config.yaml
experts_per_token: 2
activation: "squared_reglu"
normalize_top_k: false
balance_loss: 0.000688
init_std_router: 0.0277
norm_eps: 1e-06
tie_embeddings: true
optimizer: "muon_variant"
lr: 0.0141
beta1: 0.95
dataset: "wikipedia_en"
Below are experts of layer 5 (counted from 0) of a mixture-of-experts language model. Rows are named router (the router's row for the expert), gate (a neuron's input weights, with its number), up (a neuron's input weights, with its number), down (a neuron's output weights, with its number) and show model dimensions 0-159. Each number is 50 + 10 x the weight over its row's rms, rounded and kept within 0 to 99.
After each expert's rows: a language model's description of what the expert responds to. This comes from a sample of Wikipedia text that the model never trained on.

# expert 37
router:57 56 53 31 34 54 63 41 56 56 47 60 59 40 56 60 62 32 64 57 31 61 39 58 39 36 63 54 47 61 57 45 50 55 43 47 53 61 42 26 67 29 64 52 53 35 57 37 49 39 51 42 44 53 62 51 62 45 58 38 26 48 59 52 35 54 52 72 46 43 41 43 39 71 45 54 53 34 64 61 68 57 39 40 45 47 60 46 45 47 58 49 45 53 61 57 62 56 53 41 36 42 38 59 54 62 55 53 61 53 49 51 51 61 57 66 52 48 45 40 29 39 62 50 63 29 54 59 51 37 55 48 38 54 52 40 63 54 42 59 35 43 60 41 52 57 55 59 50 38 49 62 46 37 55 35 36 54 63 61
gate0:46 23 62 30 47 30 36 46 47 37 52 53 50 56 39 51 57 49 54 45 52 53 48 39 48 52 48 53 45 63 55 59 44 65 49 46 40 44 65 46 61 43 50 43 44 52 48 41 53 60 50 56 47 39 41 66 52 66 51 50 31 30 40 60 67 58 43 78 50 66 90 57 32 65 49 52 46 52 45 55 31 45 40 62 50 75 51 52 47 50 49 52 48 50 65 43 37 55 50 46 51 51 51 44 50 50 49 47 26 49 39 55 55 47 52 50 53 57 80 46 67 46 39 50 64 55 66 55 51 38 51 47 38 47 35 59 50 36 63 52 50 57 50 54 41 56 41 51 26 60 60 49 47 44 61 47 53 50 53 53
up0:54 70 36 74 53 65 56 54 54 59 36 49 59 40 59 43 50 56 44 53 47 40 54 76 60 42 44 49 50 36 43 46 50 34 52 53 57 49 41 58 42 65 42 59 55 56 54 62 47 42 51 49 56 58 56 39 50 47 43 54 72 55 49 37 30 40 54 26 49 38 17 40 59 19 51 49 51 52 54 46 63 57 63 36 47 36 47 50 49 49 51 42 50 51 34 54 52 46 49 54 50 47 54 52 53 53 46 52 53 50 69 54 53 52 37 47 50 48 42 63 40 49 62 52 41 49 24 50 52 64 51 54 68 56 69 39 51 67 36 59 47 42 47 47 54 43 55 38 77 28 39 57 69 49 50 57 44 50 51 41
down0:56 50 40 50 26 80 64 41 56 51 47 26 43 71 42 56 52 60 51 50 59 52 51 43 32 55 45 55 52 38 46 59 45 56 37 48 64 63 48 68 52 61 39 34 58 25 55 52 49 38 49 49 74 50 47 45 42 50 70 49 55 42 46 50 40 33 64 56 58 47 56 32 52 48 54 36 52 43 63 52 50 54 59 53 46 43 56 52 56 55 49 57 56 36 49 64 45 49 40 52 68 42 40 44 48 64 46 74 58 52 57 42 58 42 58 58 47 23 51 53 63 40 45 40 59 59 56 51 47 45 51 50 53 50 53 38 58 48 18 29 53 44 46 63 47 47 60 60 50 49 36 52 43 57 52 58 28 49 53 41
Description: Words inside titles. Word pieces and words inside film, song and book titles, like Burn-ed, Start-ed, With, Upon, Love, Young, Life.

# expert 26
router:53 59 48 35 62 47 60 44 64 65 63 34 60 61 62 56 53 53 47 49 43 36 49 42 29 44 56 55 40 42 53 37 48 32 56 51 40 52 39 35 55 51 54 60 48 49 41 48 54 58 40 57 52 63 55 60 60 59 37 41 43 52 35 44 57 55 57 36 38 61 35 47 48 67 57 44 49 55 25 37 52 39 58 43 53 48 57 45 46 47 52 40 46 39 63 61 51 57 42 66 44 44 43 70 55 59 52 48 40 47 41 60 41 50 45 40 63 48 56 38 64 60 67 61 66 33 62 34 57 65 38 50 44 68 64 62 60 65 57 44 59 29 39 45 66 54 51 68 50 60 34 42 39 59 39 43 51 40 71 62
gate1:45 53 40 36 43 49 68 47 54 51 33 57 54 43 30 51 51 39 44 39 25 54 51 45 47 71 77 49 50 49 61 53 52 72 35 45 50 47 50 55 63 62 46 61 47 53 52 38 47 64 62 54 59 38 38 31 45 48 70 61 49 49 60 48 54 53 42 60 58 64 49 59 38 48 57 39 55 55 50 52 43 45 21 36 48 41 43 55 47 50 34 50 46 51 55 55 47 47 39 55 56 63 50 67 46 74 61 42 42 60 50 53 52 55 49 55 57 51 46 48 73 54 44 56 39 50 27 53 55 55 67 58 58 32 50 50 61 41 48 18 41 45 51 54 51 53 55 49 54 32 46 39 43 37 50 51 57 47 44 75
up1:44 45 51 57 52 47 39 50 45 55 79 45 48 51 60 52 55 49 63 58 63 51 52 66 62 26 39 52 51 59 49 49 48 29 66 58 50 49 50 51 32 40 50 32 46 52 47 53 43 39 49 52 21 59 52 51 56 34 37 33 47 51 40 56 48 50 65 49 44 42 35 46 56 50 42 51 42 49 51 50 51 54 80 75 55 62 49 50 50 58 58 50 59 63 49 36 46 48 60 50 30 50 48 24 58 32 49 50 51 44 51 47 48 44 31 48 50 42 71 64 36 41 55 46 50 55 73 55 59 58 32 37 45 68 46 49 44 65 50 62 64 55 47 39 55 62 48 41 50 65 65 58 54 67 58 49 49 46 47 47
down1:64 54 51 60 58 52 42 58 58 50 56 61 53 45 37 39 50 51 46 38 44 49 52 52 47 77 52 45 26 60 38 53 50 68 65 50 51 51 46 50 58 47 64 66 51 34 48 40 63 76 50 41 51 53 50 37 42 50 66 59 31 53 53 50 59 43 44 51 50 50 61 58 62 68 57 54 50 58 38 37 55 50 32 39 40 63 55 43 51 61 47 17 52 45 63 54 44 41 35 37 42 50 45 50 49 63 54 42 68 44 55 61 62 47 46 43 49 62 50 23 57 44 52 22 42 51 36 37 55 40 50 55 47 61 55 46 52 33 50 37 54 56 48 53 47 30 38 59 42 69 45 58 64 54 41 51 39 43 58 49
Description: Possessives and determiners. Possessive 's and pronouns his, her, their, its, plus the, a after prepositions, before nouns like father, death, own.

# expert 46
router:33 62 47 38 59 44 38 55 60 64 63 41 53 65 61 37 37 40 40 33 38 54 64 36 67 53 64 44 64 50 46 69 39 41 57 47 49 50 36 37 54 63 58 67 48 52 39 67 32 57 36 54 43 42 63 52 49 32 42 51 49 61 40 47 51 66 58 43 35 33 54 42 40 55 61 36 50 61 33 44 46 34 45 43 54 44 62 42 64 62 47 40 56 52 54 61 55 68 40 66 45 63 53 47 57 57 38 42 56 50 29 60 49 61 44 44 39 55 51 58 51 49 54 63 34 47 62 37 51 45 36 55 52 61 63 59 62 46 65 37 47 58 37 37 47 60 52 64 46 48 35 61 54 59 49 45 58 44 40 52
gate0:53 61 52 59 52 58 62 48 36 51 58 51 43 48 58 43 66 63 37 68 44 54 62 35 64 51 50 49 39 55 39 41 30 50 32 40 53 52 48 54 35 61 51 41 44 53 57 65 51 50 55 57 60 30 37 57 39 50 60 54 53 36 46 50 49 27 52 55 49 50 54 52 48 63 49 38 48 71 45 51 60 45 67 41 47 51 47 47 54 52 45 41 53 71 51 51 58 64 55 49 30 50 46 51 49 35 51 53 26 50 60 59 51 35 51 58 70 22 40 50 56 40 43 46 43 47 48 60 54 48 41 62 46 30 47 55 58 60 46 41 57 51 65 57 72 40 49 41 58 30 50 47 62 85 51 50 49 48 33 55
up0:51 42 47 49 48 44 28 51 50 49 44 49 63 56 47 62 32 43 52 34 56 47 34 65 40 49 52 62 51 45 63 57 67 52 72 62 49 42 50 50 66 39 59 51 52 47 44 30 50 51 44 46 36 70 59 45 62 52 45 40 46 56 56 50 50 62 51 46 53 50 47 50 50 42 50 65 52 22 55 49 44 57 41 59 52 50 56 55 47 44 51 55 49 28 46 49 38 41 48 50 73 55 54 50 54 61 54 51 70 45 47 41 50 69 49 34 32 79 54 49 41 53 51 56 59 52 51 39 45 50 62 34 60 63 57 36 38 47 60 54 47 52 31 39 27 62 51 51 45 65 52 66 39 13 51 50 49 47 64 43
down0:64 52 37 57 39 57 45 46 49 52 31 58 50 42 50 50 66 40 57 68 66 51 46 39 37 49 65 35 53 65 47 59 51 54 54 42 29 50 80 50 58 44 48 40 58 43 58 39 35 53 50 61 54 54 47 50 50 42 36 50 29 50 53 43 49 53 52 71 50 43 26 35 52 73 62 59 45 21 74 44 37 52 48 39 31 50 48 51 63 47 39 50 56 50 44 52 60 50 50 45 38 52 59 56 31 56 62 50 50 59 49 62 71 56 53 65 51 51 42 75 60 56 43 47 57 53 45 51 52 47 50 37 46 67 46 53 45 22 49 60 48 51 37 53 57 40 50 52 45 58 40 50 50 56 51 44 48 51 52 37
Description: Determiners before nouns. The word the and other determiners like this, its, his and their, usually right after prepositions such as of, in, for.

# expert 30
router:46 62 57 38 33 47 42 39 56 70 51 62 52 57 51 44 43 43 42 40 66 61 38 46 53 50 55 48 52 53 68 43 58 57 39 50 37 38 30 51 51 43 73 60 39 65 55 60 54 61 60 38 43 41 45 52 37 61 53 41 54 67 56 54 33 33 40 36 58 47 57 45 53 53 41 61 58 45 49 34 54 53 53 38 55 42 45 37 54 59 58 49 40 54 39 53 66 42 49 54 42 49 59 33 53 50 65 55 55 41 56 57 38 55 52 69 35 60 51 43 52 49 50 52 55 28 38 50 34 30 61 52 56 47 59 39 38 39 36 48 65 34 48 46 47 48 68 59 71 71 64 41 47 66 48 51 67 64 45 66
gate2:40 59 47 56 46 51 43 64 47 55 48 57 61 49 31 39 55 49 47 52 48 38 51 67 53 49 43 63 56 23 46 36 49 52 50 39 34 75 19 78 60 62 49 50 60 35 54 34 54 59 58 48 41 42 41 46 39 75 42 23 32 48 48 41 40 50 58 64 53 42 48 50 50 32 42 54 55 49 54 54 51 41 50 36 44 37 63 65 48 53 49 63 48 50 41 59 57 45 55 57 52 51 52 53 55 51 55 56 48 54 55 52 49 41 50 36 48 54 62 56 47 78 52 44 58 51 73 52 50 33 57 65 54 52 53 63 46 52 52 40 39 51 54 47 33 52 48 55 53 52 39 48 49 68 30 43 65 49 36 49
up2:53 48 55 54 61 48 47 50 64 62 54 30 47 64 41 46 48 50 53 46 49 39 44 21 86 38 51 46 35 68 53 47 52 35 48 45 52 51 51 55 30 61 46 60 53 42 50 48 51 42 35 50 55 35 67 62 52 47 77 52 42 54 50 51 55 64 64 62 46 48 59 37 55 45 26 48 53 28 41 62 50 55 46 50 51 39 26 50 54 78 48 48 51 55 47 61 70 53 57 46 46 50 46 46 45 52 43 56 56 54 35 63 50 60 42 49 48 58 48 41 40 37 38 52 50 53 60 69 66 46 52 34 52 46 33 53 61 57 53 31 44 52 43 61 44 50 61 48 40 41 54 50 43 69 48 54 60 47 49 61
down2:50 55 56 53 50 31 57 51 54 58 25 48 49 76 49 30 55 47 52 37 56 55 31 40 51 52 61 49 38 46 39 44 48 65 37 45 72 59 65 61 31 45 42 34 64 47 51 50 66 40 50 44 60 35 65 63 50 58 48 47 63 42 43 49 43 49 47 66 50 48 58 50 46 44 46 58 86 57 29 48 37 50 43 61 35 43 60 60 71 48 57 58 43 46 57 55 46 49 46 45 66 60 60 48 61 50 47 55 60 52 53 56 57 57 45 53 39 43 45 63 40 45 29 35 42 40 42 54 66 43 46 40 50 50 53 47 54 50 53 68 54 39 48 54 48 33 50 47 51 29 66 55 56 67 55 57 35 57 59 47
Description: Word-final suffixes. Final suffix pieces that complete a noun or adjective, e.g. pandem-ic, amplit-ude, wholesal-er, eff-ective, applic-ation.

# expert 25
router:28 69 52 61 49 35 54 50 48 45 48 49 57 56 62 29 33 32 52 47 57 47 47 62 45 60 59 40 42 70 48 39 59 62 46 60 54 43 53 51 32 64 52 57 52 51 35 40 63 63 59 58 59 54 70 57 45 54 54 40 38 65 60 60 45 51 40 52 41 61 45 38 55 50 63 42 61 31 61 31 52 40 51 53 40 40 58 44 60 55 42 35 60 63 36 41 57 35 52 30 41 65 64 41 52 51 34 48 63 33 57 64 60 47 41 48 52 62 49 61 58 40 37 50 44 60 42 63 51 51 51 45 56 44 52 41 34 55 51 55 65 48 62 41 66 50 49 30 41 47 43 43 67 51 54 63 60 56 62 37
gate2:64 43 52 57 33 79 51 41 45 59 59 50 45 51 43 61 51 52 41 60 47 57 43 62 72 47 50 51 48 51 65 51 59 62 48 43 72 52 56 43 50 38 69 51 59 56 55 50 39 48 34 50 47 53 38 48 48 54 47 44 31 58 50 56 41 70 49 32 31 17 37 61 51 51 43 69 47 51 44 43 51 64 45 42 54 58 59 51 49 44 46 41 53 49 51 65 49 30 63 49 50 52 30 30 50 44 57 58 37 51 50 49 48 49 36 50 59 50 50 44 36 58 40 50 48 40 70 59 52 45 47 45 28 44 33 49 40 45 54 60 54 64 76 34 48 50 54 47 34 57 34 53 63 58 53 68 52 45 61 49
up2:41 59 52 44 66 40 50 56 59 44 46 47 52 43 49 46 43 46 53 45 50 48 54 47 32 54 45 48 54 39 34 52 50 39 50 43 23 50 36 55 49 49 31 51 45 50 57 49 59 48 67 49 62 35 59 48 48 51 47 54 66 45 50 51 52 37 50 60 62 99 65 46 48 53 76 50 60 51 50 49 49 41 54 54 47 52 23 50 53 51 54 56 48 47 50 29 50 76 41 52 47 46 59 72 44 48 49 29 58 47 54 55 56 59 57 53 37 49 55 55 63 50 68 37 50 58 31 46 49 54 49 44 58 50 64 44 77 53 47 50 51 41 32 57 53 68 35 54 52 45 55 51 44 37 48 39 49 54 34 54
down2:47 56 47 57 49 32 53 58 48 47 61 40 56 68 48 59 44 63 65 50 60 53 49 54 50 52 57 47 45 49 48 48 63 51 73 50 27 45 46 51 49 53 22 53 47 49 50 64 52 53 59 54 35 66 65 55 37 47 31 56 43 63 54 49 51 49 50 15 32 62 42 50 59 53 42 24 46 60 53 47 52 50 74 52 51 37 47 54 57 22 49 48 58 61 44 49 36 52 43 51 56 60 51 47 53 53 48 40 48 38 56 70 37 48 50 40 62 44 50 40 47 43 54 76 55 32 47 58 61 51 62 58 24 49 46 47 60 62 33 55 50 50 41 44 39 47 39 35 59 51 54 43 65 40 41 61 51 44 49 52
Description: Common nouns after determiners. General nouns right after the/a/his, often followed by of, such as population, position, end, place, role, city.